From a checkpoint of a small mixture-of-experts model trained on Wikipedia: width 192.
Below are experts of layer 3 (counted from 0) of a mixture-of-experts language model. Rows are named router (the router's row for the expert), gate (a neuron's input weights, with its number), up (a neuron's input weights, with its number), down (a neuron's output weights, with its number) and show model dimensions 0-191. Each number is 128 + 32 x the weight over its row's rms, rounded and kept within 0 to 255. Numbers have three digits each.
Before each expert's rows: a language model's description of what the expert responds to; "gets" lists some tokens that make up at least twice as much of what it gets as of all text. This comes from a sample of Wikipedia text that the model never trained on. Tokens count by the router's weight.

# expert 12
Capital-letter word starts and initials in infobox or list text, like U in UTC, M-unicipality, F-innish, A. J.; also sp-eaker.
gets: ".", "F", " U", " sp", "U", " M"
router:194093176114184158104157126090170125157096097108100111119120178111147171129129123127114107081103185112113090141091099126063072113110128154115098158185100086091135110103098159073117138136138098083072142093123121176135089125097153138133143117107094166077106193135102145178064182128091136121164110198108083131140135068160183088128124112135113131109178151122095078092146172153110159072125141145163143120101135133126089160135086163131185181102187162137162117142201175113113133119140104154104144180126149093149106144123144138075159193153120107175167127148094183119105080154141184075
gate2:166126148150064156133105135157156116108069184162154170144178175170111120164114164107168063094111133136121168130138094121139106090181116119138143136062172169172131159151084161129142130171090057130144107148124133132126092146105192170103207174110149124119059154101113127121085121155150143082135141141164140212120116107137164128118140173127157167129127103125170070049098128096137152188144071103167051137143080155101116135081141112178115084130112142151098113104211121117165164090147102094095132150146136132132084143139140108146093095160094162108183113112146147159131175098065129107
up2:133152114181122124168136126120137182113137094089101142157097068121153110208131153172132123122121150113038156101114156108095144119105163121106139083183093140091119160112128150192182105146111168095063118123107136128073152149141119097123139130074094152062107145117112132117096166084058141183104198107083128153111123091100086176099180137124138166123219184141171074090116135132128125117082101168131115080142098136115167126167101121171187179139060096103142118116156107114143147140142099146129198086142174151153133133107163115133113070118047139139122090090133125073144097133167123131
down2:097138104130143135123103129119112172154097140166104135127121127140180089103104134145163142143098096097160135126137133105153077177164126030108066151107155136179153150066140096066135141052101078140126101161215190087141111121131140115188143163094163139172131100157110127140102150089124077150073134206184200118138107114137101116136069119128085136104077133103122135100094151160201195138138112131144095109132091188163181096122131150135137119119140150111164201121121098117092134108137123114067119136105095171183104095118164130158127135122119090180171113090121144154161174108077072122
gate3:082119119155178135087133094140185102094095161085181135099178106057077126133129137143127083131222115131167145111163116103107094116091129087143232141171133169099135099192148195169145102101183106098115117132079146120151068143123094161173114074121053160098120119125109121152098157133143192141141164109113101198128068109128119140152127167114078162138074108154178092113100137167124142128107135102079081113175098134079107172119114113116197146096162126113123157136139120104102151117153153136072142155130166147115102112080068081119130118185138082135155135148136135099145093128123137083
up3:112138143139144126163059151112134097194166072110057148125066128092155113150121144103112119112157135155119117113115064127138126199142142166029072112108117154125057165120090118139141156141118091203140094167160177089088150118156207107118054197125135108128157119114099127153093164157071135109134136073142142108120092118128150091127128136160125118102125177149132120164094144087102099161103176157158128082097123141140137180070129064122130138153125159066100159120105126147138069128160124128154144129044087105147160150099173155088140116148158167201124117183130136124175153115158115112
down3:128123082180099106162179110099159153119089161095104088110130125145116189132076138170093099119170128095157134075144064097139101119106157130106129129115172140152115120115120145122128099072136143127108135118114162089111105098201142099095107126153167066067122080119171159134128124058180130127136184116116136122106090059127151162162143124150086142085131150133133141231112134109105185093067109110172136156135095146186161106132184119184146180148160137150175146081145092103151169129193118204112138128099141089080069077148077142100078104136159131146103146144126155107165168141099131188
gate4:154145125139126170187134142152163151141128088085107135076116105142159130081116108098088118159117160109106124178103081190102116110135038129150162123087115143118111127109094111128136134133103154118176141153155082105120108181180117128109153108139113073179138188073189166143126131111132114120118161069117120138070101076122123144164104097109188155153158184137128147115118100163192136097139116087086196165118093116168151116086133159175157139150150127169120187095126205159123123118152106126197062098183099078195106095135169167149093100093143119151102156101067116144203109121108124075
up4:112122129127159121114172116140089142149073116139138167151098107091132122122107142179177096150092104163128185063135120073137111080087174153097198163156108085111134140175187196107146141191079108135126112107128131139142077120153171140143110136101136174134104082232117074157133098193137149114137139189144133142139122104164154115160203141125029118091117174177180067166151117161175084091159077134126080092160147176142102120179132109087111089117106088159129091103102091114116095124116134136142093121123124135108148157099101138104138115194148137172125106095102136066103126128145137104
down4:103127125130074128135149152164145166187157106115111125110175158141123157140124163126161170131111100113106094113108139135125051067142129137098134134130128119057078126121171108076138130171108191178092140140106165094144161112145159142140140087073152129134156076150159159116188151107101168074104113073123164218166175143139152075120143177112139141101193052113106106122109123120155103109112127109105117099132154095061168120071104108135135133138168153151134136184129142088125090134129147147116094187073125137159118143136138055080091143112078179168127106187155103065089101143175210093
gate5:175075151109122128131188121092121121148128144111152156157118132124133165135131113146094131055190109119122178156116104095100155092104099177162070139117135113121127124131084160142097110134068124096137113108088088088065117144136077091143125129116100157138100113164108125125152103139029099174115147123115087148125115110197109104136116132103144132055196162132178118127162076239119171140113109141129101162192123155131186137142097143063217214165148113164133145130130125166147152125183073119114146144086104116081175152130126148128097116090120142107118190098082172114116117178141143114
up5:168087135132105075132176169085148129096189099169183184127151097102149095141156106106096141055145115101162175074144148119112150093118137116136102128121150071156147127115102139155075166138092114090189182114100115107112151086129139117128167102158089136116111115140069133120141110121014111138126137135108152147107116124173150146082124102102168123117155094125161082138116068207063141136148138127132112163165184141096127103141123086091178162140150099185179197123112092116150146153119078141138108170115106086087135164133155098101118131070168179117080159073130166181125131209105132153
down5:165124112145069173165152131098144126116097213094093102137114113157142096176150111186095104132118112174181132085169077133146136134117094172091120145178193155160183121150155111130113115109151178113135145179154174126115057107180162083116140087124164091114181123158088081157133106154151137172130105091153114114091138158108110143146104110103112133126097111163153137129125139081099067185150045133065149120189113083153088156158152151079144152125155106128116142128099126142105081126170105112061108112131098109186089156083071056165106144152138123109201139122107111116153063127107174151
gate6:124122113081155102075118172100181135090098186151156148095168133113100124117165112180128142125123098141133116154109159116119122146080115141140084093137122151148130115090152168103199113105130135126127108101124215121146068163158097174193136138136082080053095161107106166139145152129148137088157129064099087122117130155163130192212109121086086155124166134121095098081126105111138145096130122206187081118115146058153156154128085102159168125030095125141098156111171170066145148139138112149179136128155087095128161108193112119140106109146161121169156109149137120151112163099179183097
up6:093129090092115192079137144155107112121143128147161156098136106082092141149079131158132171175176133186146084112138134117099102137115147106151123112168160106129088188103160173155150165114125130184126163128122122127097109111159062141096100137194170086048073124061138070092079116110109108093137125104125083064098125110154086147131110128147080175123136104109105060144081158062110170115156105153139109091069118141166118124168135152113150149091127087141159199138094107101058112163120154125112130129137156185076141141108208144120092137146115109173131144151084159169107093096158191174
down6:111108091136089166161159132126181118152097141113093158117116134151127100205125098122110172088191117105110148136175130161124112114165077108066153112088186103147078149146089175114116120172116133143134135196140135102094105147113148121093057147107163125134146048105129118165117130095105127066078148121133142118194135111131149082085127090061131086074168143165105117146169154111088095159150157118064112129133103128116129169133198136186047209135114121151118186123140109141137146147155125155168080098195102101151150153121105156162087111170128142152168077166101116070097159153145152078
gate7:150153080113163164193158117125059054130124139110067173143050097112099110080099179176096113161148148105176171170106176165164154122151182118088147096117101111072133169122151119139051166120136103113114117128110096150162122106124159117206135162143135133135121108188141118152119166159119124137091133165150103107112164132147162160106117165111136146053136076123147082195148149119155137134099102100115220159101152125155115126164112121072097126084148086151124084155119139116132083069086128172109127170162136073160131145106168130116187134150121114119091140097068133076062111170137115128
up7:159094082120155147110120115056117091177175131135087146166082073149086165086136158110153092135117179093180159129134114136165128152143069100116157109105179119136154167128146122122110158082130092133117113166108123168136085081080148115183133164124129147127151123130181152120146136171119146126084134154178091134074165107128148148135123104087175143070129075082082098200148169095168167166088188079086136160059123130166127161134123124091187134136149113098091075095114137080137107052059095129123102148118099110146149103126141124145192087152115108089132119071096158121121104162220122130
down7:087128118106177156155111115129107113089150100114157093080137118132171093131129120079120133134153121203120122101158069119101147113105133181153156172166047119084112160147083152092130101173185117116134149144160104117195110138105092116090197166099127108144054104128154122142111088116159124145113063147153150141163104169102111125145143064133180131158134157089133188143080100205135141135124154113112116064126120116141126149126158193121197134129094168135119156112099119128119140148081076120187137089069134091061098117167078096144100120086095161136119141204111137233136147118136146160
gate8:168158141079144086121175130132121133131088117179108208144119150110120148080148131116128155078114139120144109152113176070119131088068134150121133066109101164064114139091158163111147142130132096126086099101207150133167117092141174132120162089152136130167124106089096050042155127110103152061149068096100104185160112117156132098080122097194170130137154126183143148167134161174118173131115114077150113132144160116094086134124202098101103120170174133084140111125097155154198154109149171117113136162132079141116084120145161125089133178070161063117123154116167132129114096153144187099
up8:201133085178130156153156130101157194119142092138165110131128128151111154124122128137094131156144123132152167068136194159151147158123069111159087092179135082168135157138091137169113075153116111071106180156073137076158096212141096150115137072129087123128106083128130133150163157125088147122134096098111170148122119085128123134152136184102171183129121085059083146149164138152166103170170087123125084137111168125089196103131129113110089123159082107169166104107084170140102028172131151163134108114116134123136108188115105114063066121173105145097137080105129154135091117086123098170
down8:074134086170106163150169163124151149131082119182143173150131143126138159130081121181128114154163121062150147095110149097122155130078170140144121099133093121118082127106147180172116185152127123162124054129139123132084153130095097128189129161060136175110093142142142075106143158099116119135155149129095093090178128151119066128162117148134147143134091055095135103114144132110129049177190110106212149114117125102141093124050148076123113141115118174152164139135127153115156079089095105154157124151130140162135112097099161101131103095115196149074137215160187098131049131071155158109

# expert 7
The piece "ad" inside words after a first fragment, as in Ballads, graduate, Broadcast, Dead, plus stray byte pieces of non-Latin characters.
gets: "ad", "ly", "d", "k", "1", "am"
router:158073172133167180094150078089165090135102117132119112100091125074197151113072137160160111102085111092118114151100077164131119140093120150097095137176125109150100109148116102077085098138080120074100125128094138122163125171109130092128147121155117161088081194139143159163058143147114079089153106154082118131105115097192126153107111162120077144150140152063100125099119117129048112111120151110169181097126161160093124139138106167140122194160133154138125131146182176101112183144129088157072166160162136094127087173143171179094158131175129089142136163121111189080112093113185202097
gate2:137109143121090090083181168151158108083140118114139126107088144131093075162108102207141191065145133101126158155064255159117129134121125172123046159166121071110135105126151138133104147098106155080094075150085148167121115104188197142136149107147101126121078186143140161178166121150153096154150132128121138155116114146152104143167120128100115167045142156103157127139089099145079168132120161132111132119168153111107192125129156097130162121155110142123167145119101157099117156106142103105116089156119122162075097143133118125155112065119126166093086140149136198125081082114150179130
up2:117134112118144094119129148110144102096136102132116143144091135165137080113071101131112155102116075102118161140165163129122164098163179087125048085133073104104098120146127088102116123130110140059137061187150110157134099132147159125137158148179144143103094134167111135212172171194173119130157069102068182120066114121117168219173134096148146109073078122122143178100155162086111157132103113151141146114126181120107187138140090134081141171113157072101141149142102138158105129112145082062087148072135168123057127097125118161144182101115137116047145124169082143137167127164134135120
down2:144182112160086162128113081149157109136136161134157113084128133078127103141121130103131138162116178148136129082152091139105136121109109161131144126064184161081076163107043108125175170202138136085153076096161134137116091100086149148101098129138153135092131098113119164130114107090157106089084162156171126166126132163157140147182122152107142143114172064137106124161094052228109100092130137103122118162093103210142126181089130133170129167147122055114142101122144135144082179140109108091082080131138121131125175168165128116176167113119116199190108094176074105128104065122129122146
gate3:119160086119117114084199110088154162095161171167155141126144135174156146056134087137159132167098167154085113099107145103112115135084113169137125127158126080159133120127068129122129088077154134130110164104143146124057081157145133086168124104103157143152119125146083124119136094152178163128154086089145110153109132113126111138158149180121136131113156146145176088099167094120104138146110050142166090068107195164152042121173075145147125096217082131184137137134181133055151096173114126192142137192153147115135083121155118112080100112147144140088073179098094150167116165122076157138
up3:134113189134152146192115130201135122083100136140110050138107127086139107153106124120121129085130084157139119141167118124103158124157119138123137100118102132102154092121074125166173082204086098132123145127152115196145148102087103147188097124140078097126142114132123216102119184085159107098144129143090144128147116100111123087161123083142175092138058119137135162137098197113179087119143167136070139134188088073092184148087189141135145183030104113110138146147096124157130213076128179136113134096096127186127161104116098099169150114114148105159174120142126151092139110152127088154
down3:157167124137071122093171130101126106164117095168179131053151128154171137152133155160119111121118165070129140133097156150093125158103142121127036157123185082161160134125165151117126076141107092176151164118170115099134118192103168131124157111146099098166133133074154082096105131153127194148120161172137142078103107068099151113132062127154095209122169115098093139226079145151085099134090128119116114091148099128081118144085088183128152127101134132120115134114147135134164161120090141131183083120126142159073125174127172099037130103188095093162124123143136082102103140169129107187
gate4:107156195111130090080131091182146133144115153145173105123198102148147164130080136117111167096111149174058143155166102105101152144195106092123163132159190154132110106111089141141077137139152204060097135120130081122187129157104136160122101066047096097122083092096113141149154134183093071167121106078090138119126153149170123156080099138162152100099158095088149141189118134133046180069166144173112086135130137156117109108114109127124142091133129124148191116128142154112161127183106123118155165149071066195153117161118126122143155112120142096119151134137139076129149177113115108070
up4:109170130181113229136099136109147113083093164065145170146163135136135134073096137128117110104142025103170143139104184088151119142094176110162178128201132085119179123051117100100087155104120128152100137156129062089131096116099147140145159121091063099133132094154147157145113109117094128097142101122188092063190182149171144120118113118152116096107181121131137149112115154143169132132167163128152129109086153150125113132105180105198103109120102094169112133127131159121160158114113129041159150151086163173170143123140127119068117146137099139120118143122070105147121083116082202098
down4:123105137137104134099140125104127157160131091098089174183116141159075080119074055117133165153107139105136117154113079092054102100058164154089209164155163130172122163126135211103130184110105170094159115154113075137136169149110130133116132134126106158130094103109143131151133089104093130168155114154091149172118056059153105125165150117100131127080131186126085150155168131096199105132154092133173158107172125116173096145123137162084137163148128122107135088110148139105125145194083148091163141164133096107072153132115163130128112105104086154125166137040167126189150149152119046150
gate5:104053172118177153156173161147098105065128153149189146089110124078176113154146088094093114076136129086120127170125110112147081120105165112073135120073100151097144156154062133081195117143143176159098079171122098091139130188136119203093157094097145166123099167128140104130149075120124091131132141165139105126131102079086204143154198146176117159104132141165118086089158144153126118186139120103129129108150141111119136109156127135101145178140117157138047128151106109119137117098141118174177128083123112136116157063164122194152143150175116092146188083103109077168147123174068132138
up5:142038154113114126170133195134141117107162116076151134134127092081131095157104110153107072084111151116157151134074091140113174107131138114108151135103112119155118096135143115091018139158099097177110123122141112148166144129169155210145099147136130077125097078168139143154094104152091168075134144172099133137109107154153100091133180104123122107066143146213152161106124158058145087154118146124128205110167128052099186129117178177180115144118060155126089101135088078174147156115111142141178134082127090119185129118142142120169136106128144141121191141153149140129132094172119078158
down5:148143137166158147110142096087135127115223102146146119110152093041095093135148141109072123080175154130133146068113152131144095101129121157131049151101113143100107157051173166130171127114104108157114144143067129101159127127094107096170116174140127107165090133178122106145085136181087144145127145131085171159124119114139111157103088092188144112123127183108118136140219101115123113118094161163142151153162108162116088173141165063108132124131090135118136090152161163074121098160209112098131096133079157118133144076136188099163171089097084079156182123165122137129128085206123102165
gate6:178168144069107151133138135093119137174129170154133077127095101097175161162049147142168142090106105163091061125090114113087119083126138064162162130092117120144165154186075085130180115147139147160061081105108135107154130113123163159127112159092106150090083170089160161136122101150124111137095108182101133113089167098144114098082132106077136119112118140165091163126104119139106142106129115147174127144091163083161134103166071106164126125103079150130161101147181109126225160197171140043141135117108125152094127152160120186162191127159139100173144084145128164079152104180129084142
up6:147157185166114144132175175129154117125118068117131107114100092177140068153131161161109117073117172141179154145132122136121152194132132186079110068154146156167124090202119123121136154168097111066173106115094137157132065124197137165160088104182149203138144129178128193186149098153110148137162119090148175142170103101112110085073141170104088153120087187162139113117132113148209106123114110165057114107130148152107162147125120099117131130133106129170101154121073072115122103093101102133121082112133095109204137100109158100111101114163110148093135146086121097133101153068089132174
down6:163098149096079169139148120085163156123181184173124171157147118092143085181148106133126127144105118181133115092122088163140113105166162119112160172173122166154146152142122152149184085167110078154130138142102099146143071096115128154130094103104095153132112152115111138131139168096087114127094118143138196083121113061119106125139091151139166102178115147128070092107155053101099122156055173160166176088108131164122103113189042090087144121147106126143142068069118102161132198101114176108131162115109105098120061090126167127110162161153079138118211124168175140105163072099132128144
gate7:164105127112179156057126183157130154140118142118078137111097093065148081121137119114148113062071111137130137113168136191119178103098144106101098182165082094101111147087133142153062159130169139137138158066181130168086153150159168096099100155129118177150095149174227116121095071080044099084177099122181137119096123120147126130126104146145133121148167089115142153118101149131101089080119151138137156125138107129183162146135090137141118108157134140148110181118162174164163141145091178092123115156105154189156137066149121147137104168088102096099210101134102150078164107172137118170
up7:078053085164116130115102168146125190129144120090090162110091123107134073134126111082139122048079111121134156105189125120100179112119121131076125191159088138155156121091124128144066165117141172170129147075162136152144105124175146125105116136125108156127144114201134104052154114115090105038134104151108152119092124150180130115146121179149137156132182072151139094101107184122089111108142192123099086099145132129184202166185076152114135096150125104214129148130111174142161164101097135103186125134126111124170131108139129090116070123131073106133191115141100138096176112168120151138
down7:084148167136150086098152126156159117080142118105146109163140133135188110176149114102162129098155102128101129086162109131133142087159152114042136143100117099122114168132098159126163137117126062116118127140130201108173165165142116125116100132138174111157134160085161117163165169079110160145053116104130103135147166155127114177113169135136098139194110164100113115093150118073164082175064134114158135062166125151140096074141113151127091134127130097096056105163116103140144196118126138167121061086091138180073151093120205172137053105148123067149113132090119111192162133163190118076
gate8:089123174126172152165135088121118127108196195137161157104167153135154125127095126112160093099173149151151117174104144106141118130137128065110192112130130111084080207073118129093051079085093162160133156123222072174196120108171095168077207124139092141088146104122085159122129131093087110141123109145080137103115116115109125094090121137122196186167144167053109107107121122124137126124165146115124133166135147101067119126085126146153145104144062130116128143098093172103140129193153087109108108077050124083087133104111142154158169143144116148155134104118116167138139097105123091110
up8:182102119120127147122149120131135132132197127182140177120135180119157112110078156137119085131084135150084087144246101147138089122125138160190118136168195098093091132107135082098122083107177092123119081180160127116134144103162117120141129070136132143106079159171093158085158109108113118074167113203129119164124143154091111135142128091064159127071152113147168192134131139145133099139132135145175122150155158073082133125094174163144136166077150137087095128080118168154171114110170118148185093147067110048092060098147125104147184149155129170121147115126114129167088106143181137136
down8:159123097106141125146144192078134075149141109113137142146144134100123151137152167158168137045120130127131111103126151152129129085126172165172055066106104138163089124147150139159164131142130122124085083143113165098100167158140155108146112210171094113111154115056134195134131155098141119080183108139136099155190138100096100122140134159102111167079087127104255083110102116169142175044137131144149091144119116118109113112129124157111141134097128108200141190080114108126129103130125122116104121083111129171186102146097115103114099162121191116131144127081120147164134170115047131072

# expert 28
First byte of accented Latin letters in Slavic, Turkish or romanized names, e.g. Aljoša, Altuğ, Kližan, plus capital initials like G, B.
gets: "r", "iz", " B", " g", "z", "v"
router:156107172119181172084154075066183122115082096095078104125103190097168109123100151141114073116118183075118114158123068139084104174105151131141071150127105083151165127116115135117106104161125118068074134137075099175156128166163153128119129109143115147131125194166151215146067122184131121095151097163100094149162101079152150110131090145173106112140145124078101066089133134129143148083129104136183167103116128181129094124158084128137119187193125162173133124143132134098119129087165119184113132166166147112136083163164167136092180189129161097141162136142136155115134068099144165083
gate3:088107090179102139127180116061074165116124165148116098165147136171163189167034049086144112135095140082143141155152072131099172153131135150145119107107121118143115118097109117170144090113062124132203100077130146128122150167168127108116117087088106113182148170095174093136101149125180133094161110071098155134173136133150126156113096132193114130155164117127177163092190189125114119091136163101129125107144170100096095121047136149133107160166179101115091129138089164163087077094196118093065090125088166132153156102122103103106141142118160100136119133134090145130152146176108084111
up3:074148135103200059130035181184205122154169136130154122103116111141142089141192166136147171161154109161110082119100146119119129120112110120094131109196105124127161120119103180103092155127134139147153100138148156113085174111117186172094127146116117115128157071152145126089118074125147165112147169128163094131060090124086127109109094174091118111146047151127108101141076149082129125112120100161168160160081123169139166167173141146167150114118108128128054136125116093151160133156109097196132172156159106160161114115099093149160110143091079105067145174074126076135163081145161160086
down3:115160135182219086129119096128178138143113068187082147157117107094109112167155117129122119087096071100093125133151144160090120099148101086137131179065149158122106165135120074141110148143128094150150086139150137152096145127109170176150151123176128132117159127133086098165089132125114153071122125115109085150128131120103048105083093125091090165097127107138126136148146135173170124151162107138184150094142097112088062160159151135095163119123121141113154199075110161160092124159187131152126093156151071106161172137043170208163149117154125147151166108152067125186128045135103144078
gate4:168098117158177161126160182149157098118108077120104105111119128089127122133097144121209140159143102098116135164189133134155161170120207144167108104103100138131088110172179162130129125126142103061114184140111097119126154117155110116144113110131134178139082125146129164111148074115075154089154130150087129163149156105084154084150061208105159124167123117132148082116123144083195114139128125098146132156120111074086074176142125115093122163133158077090183099114141133100119143147072116223115148163173157097116053115151113125122155173026167148126110105123166095087090102115092085112
up4:180091123129157098161127133152101176158108151129169161182115114118109160142105106065104118154132119131113102112144147058176132076140133086103175117165132132123120128110161105080111130136122181155094110098109119155119169132155106192120121137147190095047151155146132126153092120135130154120165090151136149029161152048192151141117156028141151129087101139144077155102130101185097157123119195129114196150120120079134138111105098130124114150082121181156090089117120092158119146097220142068082142089148124097131152127122135124138160030163091071158119141114110142145122153126092125130
down4:106113135152191155163139156128111142140188093102190136178071132088081122134135117135133142126097135135026158168140162111125081153114126174213133165160177129125151115108079064109133105172090154142097108148137151126134104140139083108116139111114110057148116131147095154173080129096097153194156073187128111111150114152129086147133176161130104115166175149097185152140177185102131112131085142067112080147092168094097117129133123141084164088090087114165070075092123138138124132113107133128099140084153175067103112101145155097119148160139167119171176137093133171165157053136127135082
gate5:112125203134101139160154134154128131161065132113147132094141109139151121179023094088142170077165167139106117127076099071090115092147136147156133134129205092086166133083165120149120106140153168124169173123141120122143132155085123172097118119140181131068149109155147151149151139163126184118127124184131085084121115144130100130145137129190137123164164107111013132122082154123127136075168133139136098148169098145136137101182155164169142119154118118072075049132116187098146138129175101098189077136115161150145173130138177128090059095125113115131108102136127143099104122158082151064
up5:112135114161186101105142095133140082072184103088125168141137139102089151062131123135122090184104155111112113148138165061141106109097145129134090127181137150113133158078127105194084155125103125181061121165178079101106127079165128102180146173119110163153081146080129160124134120132091111154175091089144153171169158138126049133131155105136154129113122111137080047155166128067117195158136132148104109073122102157131134183104166128071194119094112132113167143130086195143133090090090153172112122121135131110124104122143186155131120124160125168159101141133175110069167115054151180144
down5:082152080084088160187089126186092101105073082060116110114192132115139128117104150145183176156085106137113140138080157120140124137096118177112143099150140146066095137123130131132117108159137088110129111144146135185144111119105140115152163106133165153122125156175106148145082137176148122117065147108140129067129164125155152100088139101137105113149126157184179086113147139128117102127185136124148124132107069123134160113182186099080153101100137106115048067172130089086142157087128126093095142159169112097105197176111093173114114146100146107058163125166148117168148175171117115250
gate6:097091168113163123105155136163093107093175159105137120106087192109087179092092193221123116132117090097083055154130122236144110113139135138165133173123095161143118163098125107121114140117128148106113128095118129144120129095133069167109113116111138113145067101148133174178163130120158131138121116135123099212204134126052128112111162161148127108103140079092129119095165122183103110098056088118126171166110102115100101184082102136159155084110060143117095151163147083090153148138145190118138100142161130144142136155196095120086134139140119105171169151176147099113124185096119135083
up6:201192112179087143081102127110106120160082135126150123166162136147160103159164073095122078124127164188155103163096170014138116083143142098117129086167119153113190093138131134142151111122119119173108106128140116157124157106090155091166109176115145102088145115084104107103104134158105145096089122196142137067078077139177182162095108116091147165141138188165116129119094172072122119118172172131140090084074124129117170087138131131124129166155175159149159121130099189156061124100112092183140125117125082128122119065094128133143151112117155120142082127122117188135104111213080119121
down6:108053090100085156120092123123097156110139132114105083072166088122139116167094216132073054080145121147152118113097146100081101064173116174159143131207113132157121186181099107104169168142090131091142098112070086103155138132133132191095133095105141107119129111137194105186199127168137122077132104111111201132091127138141165111137133111158124169109158099092124136090136142163123157169093082163183156185119137128075127151116149190076145128132141141178099145155133119118115149128176124132089108113099085128123139121161092133153125108205182133137106121126115122118071180128145175092
gate7:055113137167166113138083187111104161102103092161098186080097107141105166117134091142142118095140109146161129150169113177154142113131129089134130126142106138136156204119158148134124124148117147080141146122100118122103135133175082098190106094150076147169104163182186150075110136185192100048122093139102146135110130084145132189072088102144091142118139100096123161115182150140165112160073220115127160152087153103092134141109072122131142133165114122152104136168111094102167121147123135088105131128096142099100133106119062139104092160140096175181125124108082169097141068165190221138
up7:178154150124117118171118115131151102189211147061143128107114156147184101098058151134094106181132088192114116148118118077082150121109130152150121120125108120084110110101176117097134109105133177150137169078184196127139125138122165116126129174069160078132187172084053183168079131130090156175132179112131087114144122146094100130169142088083136146107127164149165085161149133117091141138105063145088156085090155152155092180147158099085124104098122120115091151114162146140131103167165107162111166123156149160133115093121153153115141107165168053122063099167127081151148134103101076084
down7:111118157174168144187073157128052104153107111094124151102120102085128117093156154110146156111122123072158154164068123089153136148134119194121120198152122178124091123156094141137121080054180134118122138146199094157146112146102168069100103084094118153099140082102151149130201091108159113144159091130184114075151143085164056151129160115158126186106080170116157186126106102123129085121189115112115113110119121149091136107126167111139099156117116195145188146130113144184095150090131122136108130110211173111076124127074145188117121085148145103126119107173083133070154111148126107150
gate8:133101090095136112161034084084141122053089168107142079112140137206128169146171116149125148163075167084180136123126156118072129110109073203160158174147161152130104087163134127183145071133096193159114137143077125136099129133142114092145163218098139131107087145150135124162123125107070123062197152067089086123119136152133168119140119183149153091160159122179147093101127151154116079153133095072132112112144126133159093122084167154111122128120146158151119144134090120114114104180117114108132144167148119200121175146176168094102117163128169077145137119117168119113112146100070115156
up8:134113127178124109096206120179124128142153177144086128098187144066140158097134137145100152075150119060175140101118133090150114135146183066116090088143167104104157080108094160135109158108117081176156138137174082138044096143083120145153137158140177172129168109115088115118162118127141136125147117166142158118166127101114112138109168213103121118119108147145145104085150185120119162141114136119171133097112188169080124067127127127168111133133102138121046120098151151079109157100152169121169164131137096049106138138107109094104116098068063126092087121088219155118144121136172177158
down8:159141101144071121158164114143178091146169101147104109138141080093100146166126097129105163059023125101127134170124128113163147158143117178217178130101102130099151139104135100064138106085146103132169151149064154156116057132090134105164107120105087125049101106098141163215125135117140131120158176135163158164150132109189091140096128150122063141116158103131155087139118133165093113133154095072086112117119189122143122084117159085121130062144120113143109150178128030132142146141138159175135083150081155118157142111134164152136172162083136101127179153121103102181140136128122163152
gate9:055119133086127154131072060059211147184100114084109169128118174109194112077087129075135097137126132148090115166108140161185070126108179105107126198110087131136120131153154147087144114143070070181128149138136141111148087131109091132113147154117150119136161169059153152110151124069149147113125111114117122155145141130120183078129130166124122145146135050157144114156091105132112108136111106148084116090131078160140122124101118075156105102150134072166112134162131092168109143137141136062113127163116163123062110112184073250094142157115126142176120151098142138111154122169136146106
up9:255050135156087086141154152134129111114121138115174095115127111128138159125124169173087151098131074139171120149168142111124165081141083129117107082137131095119122149200129084108126110146144155135130161122095080139163120151086144170141127064101125146103159113169131126136178029138133102154156138155166163165135160118151098140089167088130152092100138166098148186151122128191181116171149113112149168146103093086124100109103169169117119131127139137117164054134203144115152122075172189107157127193108122125158085070115174116184089120174149165143099146086128119104087120131160126102
down9:149091118167137191139135096103154145143110105112113146181171154128142082161104151130077190124134132121129159136136119098161100088149194044164129098123136112101055111103138074161091183097184095113100142151076076139128127135180137161182079082088168152149099149164178161132136148083078145124161160146125128166127091106137145160148133071189136082116135128137108157112141168138103135119070122153096142127092090069138189122108122162104155124103132123148043139100148092122097156175146073053141119065180097148105155133140105164080158135139115133133186181153153142118171131099065119109